python train.py --hidden_size=320 --hidden_act="swiglu" --moe_layers=[2, 3, 4, 5, 6, 7, 8, 9, 10, 11, 12] --routed_scale=1.0 --balance_loss=0.000321 --balance_bias=true --shared_expert_gate=true --init_std_router=0.0138 --lr_router=0.000631 --vocab_size=16384 --optimizer="muon_variant" --beta1=0.93 --batch_tokens=[16384, 32768, 49152] --max_seq_len=256
Below are experts of layer 4 (counted from 0) of a mixture-of-experts language model. Rows are named router (the router's row for the expert), gate (a neuron's input weights, with its number), up (a neuron's input weights, with its number) and show model dimensions 0-79. Each number is 500 + 50 x the weight over its row's rms, rounded and kept within 0 to 999. Numbers have three digits each.
Before each expert's rows: "mostly gets" lists some tokens that are sent to it at least half of the time. This comes from a sample of Wikipedia text that the model never trained on.

# expert 97
mostly gets: "===\n", "===\n\n", " ===\n", "==\n\n", "==\n", " ===\n\n"
router:448414524548540516478414504570483540453469528543547454574524415517524507483476452492558532502469550506570542555622422485548399515541516434471511447480439474563394476462450527458463426531488541486461486495534506455515441592404505445486472560
gate0:513554541570473476514518582561456498486538558497402593603471553505424473513476575500556472536528475635483539564496439551495530527545475546386588438497465458514503495529475463526447647502448527516531482466485474595464538473456558500539588555
up0:524571449483433458499462550442479498564607470458623559458528463545532500449463480550464473506426473631544442448557550505475585484522502523458505527442515490470543422574514398585459523481425588503563579392533545524528502569506498375491516546
gate1:475560535455483541430650499401438584466640485513502569497471585500494547493491444486568524433454522463424591561521570533509441553586529626447529561551499479573512464540433436526535513581515444472447441491490493460472534518472511461432524430
up1:455499539351475442483560546489488460419487475488393489367509483497552579391508518490562592404468436445482463525462482554544443513497364546490609455535542531539452457495437523469690499524449516471462512554514457466435490468554463488580508537

# expert 59
mostly gets: " l", " d", " t", " s", " h", " st"
router:635524406478528500391477529574465581540423544565573366490547499563515524493438481536430538486535448558502488597568432573511506550424455422491539501430509463513446520468491512495478483485487513626491573467489454493507529519534476416461491582
gate0:540518530516445432432464646505471528528485442496539442517480529466488524521470492563466411464460496477453507531493482434474510499519429503547465492485516506524492395517497461435433597549553511476422512498521539367463472560530506469547552514
up0:499563489516522574528368484481574426510589533533551556394427538417479454404583424485498441518487513554546544561538497473487443453450457560475568456578461516477474524462534542528499474418407544560501442431454515440470522469474597476546461493
gate1:438535540532594445513484436493614503510540527610525540469520545570529464522462483550421606566489414561415498483512435469614498491480440473556584490566495564498551501501482484466457552573466520560477449500492541585580495525503563463445472492
up1:554501581465488505482460574505568361419422541484514536517391519510500508529553465354442481563546535550472510471532530487484467609431509557493441540529520505531485480450476509534564512475513535486363569457534473442447451565505585549525564512

# expert 51
mostly gets: " MPC", " located", " constructed", " built", " elected", " buried"
router:565523518564594507519475532560558485428518578509426501462474402491371505545512430508535566464499539560445536527493464485449571529397496463469541575475508494486522488474485490561482504541531547514478488469441440366508368556519528467465533532
gate0:541540504424523480513442449487480460495482458445506486524511492544480461539536449518395474563408541499566470479497509443430516489423494449413453467535465583526606528471528490481555521420457527457475591379522457418487565561465539454515648541
up0:451489481405427493478449388552526540432439496526459507570573510570530468515534554528476522465564475517499442405495417471510652556506537437511472457537553533492500509531578480498391503507471371527557514449497509592512507572578546513525515505
gate1:508445500498417426529459477565484395459568435490612547485510504545523485585532500585465514557537518593511574531457573493528527577431475377420554448535504405443531474506543542660468513562539578501456526516469396471537487475474516462442462467
up1:444422481573502383571571650510494487474557483457459478515475473536575448476480489455479455495515515474441446413577482396530460514423488541528521608589493446424533561522336500436427550382378471448564525518460533442451492467564521499501600572

# expert 98
mostly gets: "kar", "aran", "ham", "han", "ney", "achi"
router:545525518532532415521416508520422503436537518515477445473502533552456529545534406534549538488481515596557612544536543484552466498528506469475528572499457437428478467510495457507545539409481458536482629534567530406623460576461545388512512479
gate0:461480537502572471539463476452525569529429464516383384523581590411543482505473499517443533551459504497553438499392430447478551490509529454510550524458480531455513531534465468527478544434421548425474576523442438435464438514413470532559493592
up0:469517542480450377482536560470432525537373473428454556497592578464482445438470462454516480447535465496510464431457525556511533520501551417479530503514540460593562388557493526519536457515448506480566432449582519556494497506499507511401511513
gate1:458524506538557392484532417499420479427527502541468572587506527528492496477477517492554497576508440565457525505529525481496464588448532412462526557524447513483471552514465490481551436563511514470466543567530497467530518488438449515502422435
up1:473466492485519499499484394424362571418513527466630455442477546602446621539430490431539483579554447466525493450419603490490540477520537412539490441551552400524483421424540455505571498518546481467409541506562456404505533452483383453479469436

# expert 91
mostly gets: " years", " people", " children", " students", " them", " man"
router:589492487476625435485477512528389623416477527498484456473467457525461425580512450525550499502516527567514562516506426481535512560487486528472456522551439408555476557482424467586451486466524464485411552639499492509606524523498473494504514551
gate0:637589507528486449530499481452456570452444449510548557536476465539442404455502442436517550475459400470518522570538462546505476491485527528501362531446516490523478513461568526503474452483526499439456542454436488588467554463499460553567390407
up0:535393398512487531431588452432541483471448438411502547516396534499466538551466532479481520536475563495608529465560600575469522529414476517535621548629470574555515432477513473446572487478511525412575425469537533573479489491338460510506497546
gate1:519521509405540505503491510551490477521533558488585500561430508628520386457508542422540477384585495484499485527476491467517513635512552530436500443497436588567489450505472411527487462466535559549602525434490443471464460552489546469481546504
up1:552410507588419408473429559436481575372551478531444462520484484456589493529517477601538474514515634494466461537531583467487466529461443440493505456546579500525478482499486504534534464506484539507489525579476541521556365497517556583529643469

# expert 27
mostly gets: " district", " car", " village", " story", " same", " site"
router:491527419471643472525505494510493465418490599500524500500436420527476427510530427545493545451450559519583537505521421488533490505370524439462498537471421457493511493418422505524535415421416511523487547561591481457502384491466494382522566521
gate0:577526590410541467472506490545536445547465564474415415538528498529479482515492524461393458488526584551522576486470597501368439570534490427545519551371437391448501490554513555494501413525469490462553627418455528416560578504538475424482549527
up0:509393500485483558524623501513509512480528540498580520505491489531508512561487465439440541471513421530497666518512555506476484560473470383352558525616491501467563407513519502541553547536503491379518566463442375543462532542487553434464487478
gate1:489354544517542386548482470591557429474513515457486529505481512540534498527424422473538517670457454427501600569465429479527517595541601459509591485514550470441628496542536472533484474504517523505519478474507504558483476469493402516478523443
up1:432596460492524547469520502490453505535554449513452421507425543493447480507398579462477511472476513570493465462516537551487588491447474353511473449527469456466575504441501438512532559446460506453438477498450563574588573535487432439427468507

# expert 120
mostly gets: " =\n\n", " (/", " de", " et", "idae", " footballer"
router:508480475474510442431473557599478526539505572434467447435562480508449543499519392527490469427517552527513502545519546529536483565427447516563482445486452512485419503477532503521479554559503592606482546493534476469495527498493582525485540498
gate0:479542610514474457557533526555536513579474589532545505498516411503588559570491419505421591489448476448540601544468529464485509486436438435488474606517420476538543572467489442556563509481418431435473469476437435452356505517472491494615476541
up0:462457511480484522553533434523428531511520455555432515478552503536500483552510631437448544593520501528595526463495471599469554468559438628518502474558487535496515550561496540529428501534491522527570503463408538507540463516439470481478491433
gate1:468544478502540492557451414564487473435468559491390415435541502515420511471528523492495437461515550535529496485383513550494514447462564474524537565454535561488513491456510449513553518522538521539441489435516548487466554452513474563518563458
up1:514532442481523595458463488511540471501440445529386530438407558493549512462492553376508480547504471482555535493530508459498554525526581445535545427553504518563544483594478535524511475427538445479549554450570497482482528537483452518562442552

# expert 26
mostly gets: " fire", "ship", " training", " business", "aded", "ased"
router:511478524532546455514459446528573556437434488506501508464469383507500416498487439538482598452549472555529603461505478445536565523440555476511522474419541526490509517435501571580531410528428562486502589504470448485536463539582501478446561540
gate0:489525509553452451470477450632423499464493431577531603534552498434499556540639548581417544384578500437452553492534552398600466544484566473450614493441471606439511557532588475603546502564371514477539511462544389567472491495381543464404413566
up0:516484521457486492549539542485555495505412557623469497499566543528475621517511477441522531631480550521459463478459525473597543497630459389524554507517489494510462476536537460469563539443565644378485512518466473484485572493543455503504450510
gate1:409498447383515538505499408427446532473548466454507487533464488542500471535484518495456442433453495511547525473582479517558549521562464532486519501582562527447555455452439423438663568553518437559503526464428469427581403574569492508505585555
up1:524516563476522465449519478512510427569531501488477504557506600457447542427445504502540527485522531538440515454508497502486491523502580408509492538488461509514504490478449519464485619531615444461465606520473466519427483516529488520538608485

# expert 62
mostly gets: " the", " their", " its", " his", " your", " this"
router:545510502481569468374442506500411549466486493501534475497520452544425459476468500589484569504572467548625572550507364514646528532491465471465537470477498412384423523478416470497539541484415577526459560498551444491523453527502521466445541531
gate0:543506461613452444452558488532545495493553405449514438553558487508534502416397446514433485488464566482515495457496567585478446493513521443463495466593542513466431392433446408457592446521494510527415420494470494421532537419427580579570526497
up0:444565487465553506448469475511442532578544417494555510459568415420464569437496498521527477533410523576540494533541491538447478547460518537460530471402449496520449423493457456476490487603437522598482551442486593550422507409524414464485536458
gate1:477530539563525501576430527383537463507510614432517564497461568523501486455518510500499412596534522545434463561559488493403554474456429483455511601504464413570537525471376480483508497501476496559533511482458506588398483465432400425554485451
up1:420557598361494526560526542525554542472447468490545486509505523508431596463449440485539503557576473543491443470528513536561528479611515599504501417451523496540547426515522443458472542453404522505458506543527417549546553463450515430612469458

# expert 68
mostly gets: "-h", "-d", "-t", "-p", "-l", "/h"
router:482523497467500535515516527560440617509489500507481490462501447591537541517497363496541517437524544515588526520533557428506455591419493454505558565449489480471523532486478514481559440411435508646506568538518513448562440565528451407585530533
gate0:502436546512487450432426594516448516504490519451482543436525535473539450545502512506502527577476510447535458561577476518496554518511375558547456499522443527436548505555493555493466441384438475527478511514518517522533464525409544451523578352
up0:539590493440464560468548531481479524539510463443567559465487570442555488546422517505482643543507531510514550520433548558512474538415491448531497481502485522473500595549491448464501545401548486452480531497491509516525487515512396542492514517
gate1:450520466502546508529495474533461564544529516444554549439490527549482523557430495496487581523433423433568513484479511556458583524504553538580627531515456579458485438508583470519355529477464475557526516589478474577459545483494394508497477509
up1:593447513488461549584562504468500483558539531472473480525491470469548485476528552463545492526549546587524374516576500527531470465386488428540468415471553501452592501449457525443541435507457552440575451500448507503513566602464501486506558523

# expert 107
mostly gets: " to", " can", " may", " will", " could", " do"
router:504502549499491568442447502596459513397479461505483389461579431501426490517523504522500573482481618592552538532499462484498488586481575439502527490521460460442450487532461556563485445469360554560471586500483459403533505446438531372489509511
gate0:455485496445583525479546464524577537503469486457532537557469391477585466511456587486478519426585504503554583500494547462515603599502518473490548453374545536532479521385553525601449553497436490510510519530495492499574459469458504535474555382
up0:524514503521480452572566514544532494551559435489388482492509458526482521498557589566498583572477532464532470455445514477566536544497487513468482482550462405523498475449569540545567485528479507507467426509523537526481407457534547542482420472
gate1:486454488551446448399520348566394530472455529485487493416500556637487489468506482531501502410520526481505547519441472428531544511576482528560498388500552491524458472590564491497450509440503466479632425627458506581534449498525599413475579487
up1:535444561494533558488538561533488421513473515436439549471627553511496505462489491492518511484479457527448353569416485513507458530480565376558432504433548523482498495510506590511465556545488466495480474559482562550559492514500527467518475568

# expert 66
mostly gets: " –", "See", "\",", " —", "Note", "American"
router:552400516519567494447466546573517490534494496545560305529543403502522540514514473544477544467489496562554496478563449505592473563434507416492547490474482442449467419491537562563503442511474482527552582482531487485541389511450516467464492508
gate0:573426533426503539463516494531491559521536460482501569533515476491496524486461510463552532508421486446506500429442527395439417524399558503408477577492434552477483473478485495500602518552516395441567458518506494487520433549533544474541588497
up0:508580491602529457462462553562537417538404491532506503481569537445522387484567480499535510511487443473506503496558344425389547439463454425516513437662490472371499453467557480455591401537482427474350542474545516477520558520517531486481451456
gate1:463526569516530539524493437549608510474431484470502409499540451439368454456548460522455574499659568420476486531496447551489513527478527516490535483481490554530554507400490503531471489408553529506565549549488611469473475521464594483320450421
up1:518561449535601506492523478517544506475545553411590506464536435477463480596536584440486575560488546470530490498505522468440483494418546514449490568446455488615451434559539524527467485479543469486614471501495541513446455431477490563500493473

# expert 80
mostly gets: "f", "d", "z", " Sk", "og", "k"
router:587506525466573489459454449508490563512483523471437436452520467550507511475524446482549484476511529553480512548384416549543481532423457477403496518510459482485471515471433512527503424440471469534428486398498470424516475601528534433492581590
gate0:492442527540537544440499462465436625495472619412435501473430466473481524512503456492453486562572493461441589456408442509588483563530490447583415424448485539523502536548462463502520504449409541478533511449543522433615547454424434466600521542
up0:567430536521446528527512520469449571550544448516427441490422479442513483484496445410503503468591436552544516446456575607489570521576529488545462418443476503511500521513519528513543531450536402439503435530497564516399532496504498461425440499
gate1:500501482561566462403514427453512474536504558522506445423484487375458503468596414430535475516460604477512541419401480487539401468425495496536436474511490539622508434483416443413500466504532590492462468536454530462603555476515485492491557537
up1:510420472520470504453543539472436531536497412501624496493457468471535507483496449541487510526510646524538521397539515493527545478516528496404482508467470497447557440530583509481446466564541481510438493519455505565509570456502514575493575600

# expert 0
mostly gets: ");", " ;", "\";", ".;", "%;", ";"
router:482447424500570474435457511524518554496505477505427452510498448530548440530507513528510490468528523527607536644527500427513475526480535447458444556497490467465497547473483479615565551560492489558484588540550489462530431553463501453518545603
gate0:570453467506536537565482537470512426491525508488462399610466533458479393549476444460493523513472468540507542517468481468520523506534476489443473539433550538474481510418473465463654457564543464579407449479546544454553459503529442525510438453
up0:451480475580574431486534505532495409544520522495554457461496489542441439537441511455486460540510553512503529474397556495524509469533546461488501501485482397540459519432442456546488490531506501444509572534466428483579567467530549412380489436
gate1:501555515551545417487458519532542489419554471447492512443382521437444459518482465479485505482541502526545511505578457535543523504477466560476498475591485516474575511442512462513568452517471442562518582510556505396474449448540451511481513581
up1:555419560451377526466496456513474517514399508505409567498463470477514578473470499487482453447551496529554510467468489539467532514522593537527538478549503470563502522463544549453540435531437505492494463565548485483415513539396580572479533405

# expert 18
mostly gets: " un", " Un", " dis", " comp", " en", " En"
router:531458454444531488561478517571478478528481501466456410480584452517569479539435426524481523481573482567430490531557546422588485550432567324372481430461476482480472497484521478589592463457411577496548588537401437500488430565461470448537546514
gate0:446496462511422416508585545571527405530499490510480515493562519512499423471533524557482550428467515526483456467568528546550474468498459538537612509565511530520515420549529502487435598552592497472434525521451534560577497528486510562549491540
up0:387504502516530473567559445457471511566489590544488507542557443437556534561479522474482481532500474491502433527512383439591510504539551465553445474438508510463461570541479561416513515476477582482541519536416410524438461588490412427427505458
gate1:476494466533503532421534498435626486542495474513496466418570503445526509478486407543556523528422554469518497473593529491524495482541557584578560505452481496548525607525514393493406471503447512503575543581491583569515469568562506465524570602
up1:484567497643480457534524522471561560506454556536537468490437492471468493556485524511466453504495524489486407395523447425597474459586501421534487498544472484412577526516471526618495530437450455500492449495520595484489503558576495569497526455

# expert 77
mostly gets: " The", "The", " An", " His", " This", " My"
router:515498418443495467535492543569499522452480467507497391439505468523453366513509443545432539447510464528514642520528486522593519554464430412461525492540486454429462456495476422484511530551489526494417597562555444411502372508547480439478492540
gate0:469476447490571531507592577556515458548532480598549497531577568580534489538432421508480514529434463574497652560574527611446500504472464492504598481483508553554537483447563536463430503451500356548416490491592524528538509473521585471532504519
up0:547518523471545511539499544559515501490526553544541480508531514547573511475560492496517451487514549414495400474481437517548526425504551505438525557469485544490465529544450520564489426408493523611529446435465454478491425563506511595522570464
gate1:522501563519471457536473470499449446511399478477521499471514453441446451559501460576458490482483522476525559485496543597502457468394457455507423527499452513536571511504425456465505424479465580487339458551521556413519547442548575537469456463
up1:487509557483572484520505488430452519517496482529524470458478415524400478494476423461527492416492400506569496470482491544449454356473548495531498449454527490409394487420605436475449524552597456500508585466466425487557567564502518499497484429

# expert 109
mostly gets: " also", " been", " made", " became", " then", " being"
router:548444518546556494515471522529472468505427551512414442511533375540407460522477486508516587516509523555503548565518536503520521613394483450410409535512463499500480548541528535526543403502452484538435564455472409465532450591425475475498503602
gate0:504362518557406604543472555444507483579485513483533466464454524470543501538443460585456495502445534496590452504538486556491562530448497505521544459436539598452519492472475536562494543597455550488465557473474457547549394598524422525524498541
up0:451541522482503511493502486566478428455597545498570516611456501568520478537480600540574492470514523483450523521434465453477399461492450495528529585576523463501440505519520508567415523520472533430526481448486512536488518373537507486461643516
gate1:577534399517478471436615493502488503503419473520438480528519375553551562497501535493468458534583415505460455518579525511473596402437447517483469539498489499548454551539482527381518567537499557341449574486433472536432475506549511619514440448
up1:387472503481591471527570411454503498499589533548489538428425438522521524467529545528537523455499448416489459412499469419537469512415560523489528423452558471426442419442589541422478467460467573474502507495512422449463508462485532486434535516

# expert 38
mostly gets: ".\n\n", ").", "\".", ").\n\n", ".\"", ".\"\n\n"
router:524508489457525443457463535549419542391452506530425442434507472504428475493480418577541539447514453535637509579487521432481493591452490488434561526467452462423503521513534448513517524539382539590525555579493443508563452470546525372526519558
gate0:550521547476573493511567504529461552480467452449513483542529475514527446504484554500545489612412598691386539454439431454495471564590498508390548542474503514500514563468535566526467568552447539504469514569472459423550494474483416479525561544
up0:555547527448541579503512571457491460589497463535591514402550448506418513434536550531480492435488485487484472463487441587480503541535524515461428610473503538511509502534514489553473473470549603457576590561555444498499521440581455514426557513
gate1:536471522558437511466466421459562515467536477547474445464481497451617506462415446474449520594579488490371464548471559413577502559585469499475470523455426559532501479496425541564619545591498575502452524433550512515487442544505473444418421502
up1:565558569485479479616527523499544515470543478538599475484494489480485552540479539479443432494499561482501518474464460428402494467537487517475493550404467434503481448553562454490379543614446567477445448515575585473489506510349519537472506376

# expert 50
mostly gets: " Sp", " Mon", " Be", " Pat", " Ant", " Or"
router:496466347460510458439344532675460582509454514556481413509542496545487466527448474543442495533602441595462448595568516543554573640470546495434459461520510441473503538436459495511472534458491516527501547482506491508510445524488446442520515553
gate0:460578642510454515468478631528586572457514530409467539510616564535446543510539513536515456537493528587429638466512576485507495568453463494468461563477526518488537556559460466477422488445529468438474437549489373506555525537465460560552442543
up0:432430561375424573412483484588534493528515400535514557594354489491468519556513507537446535488499550563488517491453564552460498549523462442510592593532531539409571460531563525471584532395392516523514402501536502506568483416433471465511416453
gate1:532550502520514406482494553535533429445486503441521422602566405545582564481491503539426499544487500592503479501543523504509423492501630446434494525495526459591449429452493430433496434501514490452468545489453502452453532505454545556481529513
up1:452600503571461456581525482474566517493503450593456433499542511507466524502463491605526526451566504502526541569539468521467442496539529475486549546541531520511485512431411526466556462532461534530466428517530404479565496505512529511474595511

# expert 100
mostly gets: " with", " from", " over", " between", " through", " against"
router:529438469472550469492429502553455480489505497511539492504465443547522504569537488481477520466479423484542516559533479519520531523444566494516491540528460460422480461553531504481537437476516523542351558503521449368608462490560449477460527472
gate0:389517445505521447462498529509472544460430488469416509502528460480452470516539538425543537528520546485438515504531491552467647544599541546459567519466507497507491534519427434534527476397442557543499464551446456564601589515503540468528508440
up0:442416564497467540434511561546498439438422432471535410464483509501481414478435473510500523483505567568516551457517490540532527506440446533517523540481494530479466466519533484448507458407502593518574464564543529576474518502580506488504474525
gate1:442489423407531519566560496470568483544545522541520488438598445598504525462466433535490460489556480450522486507509543484589421517378578524592487487593426548463488489483441437467510459540342497426505519556554442494481380621423461495580549497
up1:464519549534487437517488554575441489446447445500499510425456495472529461443560487511545524488518539568489487462438530471532504502616479562503514448470491554526531475577481526537514499536595499469525466620494552458540540464552456497454420656

# expert 73
mostly gets: " Sa", " Socorro", " Fred", " Sp", " Detroit", " Hy"
router:534437412570490524494437472515432614479427542502484470494543400551486426491428443563485550483496427580573524560534379572557533578493535420454467493496520440422479473517422433479522424471451495514486513565501415492568463586564528487476577598
gate0:460548418451536474490557556424457538504530502490452479584485527426483532491486492495548496483469457534528456577450490419438513527629537474468447530586403513492540546479490452463410495464471477505529532542586492572546564513471511426513459561
up0:371518521409579577522465503460490514399364436540540540488554587458567516498532505440521438496424517556487428517545589491490517510560493463585557528452520514478497492515516520496530542504580526486398500521499488510517590440533511473498528547
gate1:491539424500527500479535495409564453540487542502525542437519556437557424495489537527561505524529485415531506440461569446444587534475542501443485475568414445518535534513599531507457494546523543628497547561549499583475460493467432545423531465
up1:451479474637567572517496551521482432532460412448520473539477449557501571455508570564502508494529436469479460506510467533527511427570588551501532407599490518538507560590539505459457497514475532482460454499546540587507529516543430467480482563

# expert 82
mostly gets: " and", " but", " or", " &", " nor", ","
router:549552393488497486400465550558475556409465542518492450475544463544517489509470399514472644478520542539660508561582495464538471532469588514480523529518402494497516487517437536518475477512472450517478550505566454398535466532459464428512554589
gate0:527470530446525460556490464459514577490487470605452457487542514550493462531467466543502504510516466472563555481537386477498556407504487641567558494508551416464605494489559481485453473482439499530473507471475516528539461516535530552433476419
up0:459619493606437568453464592395544483467457583510521567521455542513492499437422556545393498572490482448549474560487548419467479492516471496576580504511419483519476451504506448493471499458478549436422620531433472503540494540468507394462475636
gate1:477563581511354498512489422415568577390511478403354515590532510502584540464531522610480473467611433520457529571516455520528463410499464523631540570486404491544565515416429563454455446534424492516501562552550532563514500439514486504516480405
up1:558517404525450459534402501491381510403373420464415460450398538511532536473442556487580554563504481535424452490580512448467484501487475493578623527474518553543528537512568494512455547525429455457488567426511588556447551525491426451522513535

# expert 101
mostly gets: " JPL", "(s", " Votes", " households", " Championships", "ians"
router:567391527574570461542433503546463559492626500521560511494450433620486489480448431549462523501515507619543591484574446367529478522483489474516510454496441502445497523490399543505475523502418509519528499489527510433570500528434517372538500515
gate0:551488512553475485586502545535477485500545538528528495505506463590519546499600440534491531568488554504457433478462484511571366492481504545541474438500524529465508545529421573506444491509457509460388530464456476529467430508471442506549523491
up0:497497575557563555478461432504551517427539587456514495431555483424560469530444468465463416588476494439454588480437457463479408506536422529474480458475513527451493469503479519448532515487504452521452503525628567468479527459461521471452477516
gate1:449504456570468499511532427484521474436424423557545481608513524522467557513506460524401450495464541626462558422464579434550496496532510485520583536503459492563478455502487505475515559568510394505476472449528478497503547414478491425470419482
up1:488420535469447475451374461518495505522379470560508449444541599598604455485511450532458383570486455496569523511475538482516513434422502539467491537510518453457542387567508455445471449513458466549538492440499427506529364511437510530542470513

# expert 104
mostly gets: " was", " is", " be", " were", " are", " been"
router:561424515443575524536470457507486498462493514503490476489418469500397483530496526631459499523510528505496501560492453537567544586401486463519480488514496500485400511440558559548448449468541459539534597453498467487502481482531534427509446542
gate0:547500562435456583512449501541431518507505505476415605511483531486447517602497508503494537553483392473490469491491452512561577459595476505549514541519473440480423482575475588487526481498553399538517512499487382526435458395514522505584521565
up0:453491406517502498507493483536540376515539473562442548457504590535509503421445493563403442533564536479575433531493505526445509457547563455425478512483569471532496555519509453483626487556458535416534583572501465515518520525498375479554481544
gate1:540479539493522472476518531546437485625555540468487578472508489430440449512490514484546582476502418449500442531475537516524511519633509484514418470478493544512522435540566424487493468544492478444481492459532426515535496505458565637538528475
up1:503435530489552446456502459497460498473489460463498495506552509517538516471512537508546452412391565489500371554477540470372448442558460444481612511503550536455530538576538514458468526527448545568495429467439581541507508562511452594603466525

# expert 122
mostly gets: " their", " his", " New", " its", " two", " first"
router:603513504538479446501482444511431451416423513446383399477461460533455436564520493551565506485459521532540503561490441462614496567367421438472521531561465417534442491481551580477619477472479491533496519624521484469535478550505516424523536545
gate0:449430555500543394435503490501487462547555505516427481480490506639453419474512480446537471550546577485469549609511466535504449399550523479521416513602550524484453481540500479582498491550490533414461504584557478525453452589465569460487483622
up0:491449463470519485503480433515451526522502384513523492520504419543491476523414566469680560470510561526575489470497526434490440527464532444414513478596542514427431531464537464459535564579479481351562453460474539471508582519547556587566417538
gate1:504536481508547490453428512502546505377535593413399510544467442524477551461546532503552515452456520527543401496537523381512588489559459505439561515488451453499528486554462501478483443442478611538503495470488544522514422501527497546557506376
up1:575407520507497522518590387407405542458446454486543428560482584544510432550507544668442486577526485534457598492568563411552481580490523509467534538508477527551493502542524493489520536543535494573588464467496524504491583589467514454554601469

# expert 105
mostly gets: " Cup", " Championship", " football", " coach", " tournament", " footballer"
router:509450501521613544461426442584452634494455529562570404552489426528494543491453442479488515459520532510561530544612417535491433503508552442469509496480493514523444482512408503532495483526462505519507523482550545424565427506495547441517506607
gate0:455405526458569497442463545499539583541444481517443455551554477504593502381555471521606468578524472537480450498534498548467439549402566450435537407452472521491481452467573463576648382502526538399450470468460479549565500355452497478479521508
up0:503516532432555504635607486453559451450503542502504421490483473549488395597471403508506438412560508485418456427446575424487514561464530448513488462486566475509602478497581401493567483543517505507469482497491508393567571520393551431522465424
gate1:520537505374477509542497518555470509566539534529494499426400490523488530519577580396478445474403481451510545522400561501477502491546478562585602439527447606547548465453451512475564484411427537373428498482522492535489435508523493507476554451
up1:505572420521480567516571568555523517420457541474598623414475567491421520422390562494500439472501552540453502575478532470461538479511520539529491471605510347442512526468561499508456443535572511552526576448522394507547550461508434511460483462

# expert 88
mostly gets: " areas", " case", " example", " control", " support", " levels"
router:528495509545550426454465501610447586419538485428522416480508465532477422521525478546501536489450523601563556494541474397472535564521535439456461511452488435529505466440411503576460426492541579537466649562480485428501418510535415459524503553
gate0:416563445494506358487499496436496479463483498504546488503555425462471509406493574535479459621443562525511417476469422441572528471472414493475595448462479455438482406497340444503504456509501452542474551462402460503547600575512553497495475524
up0:430482501586427473443519347526536489429432488536493497514461519549543475539501486438576372493554509539519511520542562509481489354505482463542451553503580432596463564522410498517489528461464440591496421547465456461550439447555427413510504484
gate1:523415445542437463519514527557513494516543516503510405542611492624512520455561473529459576542475477522423467478462519498440519554494443447460465487493473482581556470490494477546455557447563584555470500477441515589398521468471473410511520494
up1:552514572452450438484572458483518473497519449505562518497422486407539531495548440501562561484558537460459502387403384540543500492505527496457481540536562507452503598600531588455494560390449508485562512501504492541425538523571501517512508491

# expert 116
mostly gets: ".\n\n", "\n\n", "==\n", " |\n\n", "==\n\n", ")\n\n"
router:475465517483517498416475457555459553441500492476564374461408513539454457489531437572579632500579471587612529510495474481537546540486403464421508453472497434455505547540499474499481556511484535602426481501505526453531455519591508435477542564
gate0:515567423424511516463557475503549534477473535443481519486518461443495483542479564510532561498462545441392561432520459438536575529450475491470469547571585465437542521460514500514485462526564511440543594554410509435530549535488479491523538483
up0:523514551491553580568415478498498387478516479548492484470459495562524526328508521572523540479531464514452500554411427477447440555476481478409557521531486535529537481490474512463408598584511439511447492501504475539508499528372427473427459474
gate1:467499458469561537512487526503449492487505413527495463504392411487407518479454565545498460373474410463549512528457521548589554460461406514567470550383483517642431486508501564435427400491516493466451505534535511446504523564537522523511592485
up1:435473522493476505496523539464486433517512497528577546544542606583489482459552513521537476527496507411389483526448539455426477514443428507416510492499429535512525485376467502528580540450479522411536464549562454559441548486474391500552493486

# expert 44
mostly gets: " by", " E", " e", " among", " with", " FRA"
router:500482536495537466514465507598463519434473426459412419475566446528547523537531454581468501452537447549499604507506427516559575562492488447481538483403521435498395560520573514525588447524528485591400564562468437455548466522532465487565562589
gate0:566521505479503515449458490501540527526491584381495581546490448504487457552564516533540491451490517447475457523551562497577552471464552535500520498554458498476444518428507554598425435508412455514386521448490427429448419472484486526496524460
up0:582548484552512542546501435437504542567470511550547478449486524504516518446538529551450439484409484552462539542505470550459505496595493502446471463515529524562474484532445529494498433472495462466592575510486414473482516445522524563397453578
gate1:467462572485551532589513516513522450589533542463454451398468389495465529473516442549528545415556477594433525498412537474501538628464444495464505497438488539579556528461472467558617424593552516581537499523477484503507566496475484482485490534
up1:433548510449458505450510407608523585619539513476477457477547550459467503534546449465467515503398438449492513604449521532473498499552606517524447522585501474409548455561599529526503495476494464487475471471520448518453452429530539549545586453

# expert 8
mostly gets: "=", " Height", "pro", "not", " Cinematography", "Cl"
router:475497427520473460503542531609501521543493525528507433458546467569526502561503381564539561405538480569470509558487486424545564553435547378468519377476520416460453511464464504460533439513435523581460578457471384438515453524489446424461558548
gate0:485551562563582555438402554492366456491425556436555492495472503562495499447605493489434480602398497574485502493461596442511500549436507487463599565370538496517547581549586508581473494531421509603433414460497593506640515530568538480489459608
up0:445452477534464466543407478399484421635519413560474483443424494513448541482473544510542552491477536540532390517504456509546454592521520503548396546461453541485553545514432536539481458543445473431361473463562461546434483486466473430496467576
gate1:426422528543515444484426582585462415479550509504546470535559441592531523540515449525489472447551558453525489451492467456552464454502492382427587550501467485392520524496503525546522503443540495518556493469490583471449522581545447507532507490
up1:570396513515474560636469430554473584516493504485518458501532476490536503487503526520523563587449511460501536527441397504523561525486423474454642429426451542483517554571488516544515485511468533482571511580444549485507526483439507582552550493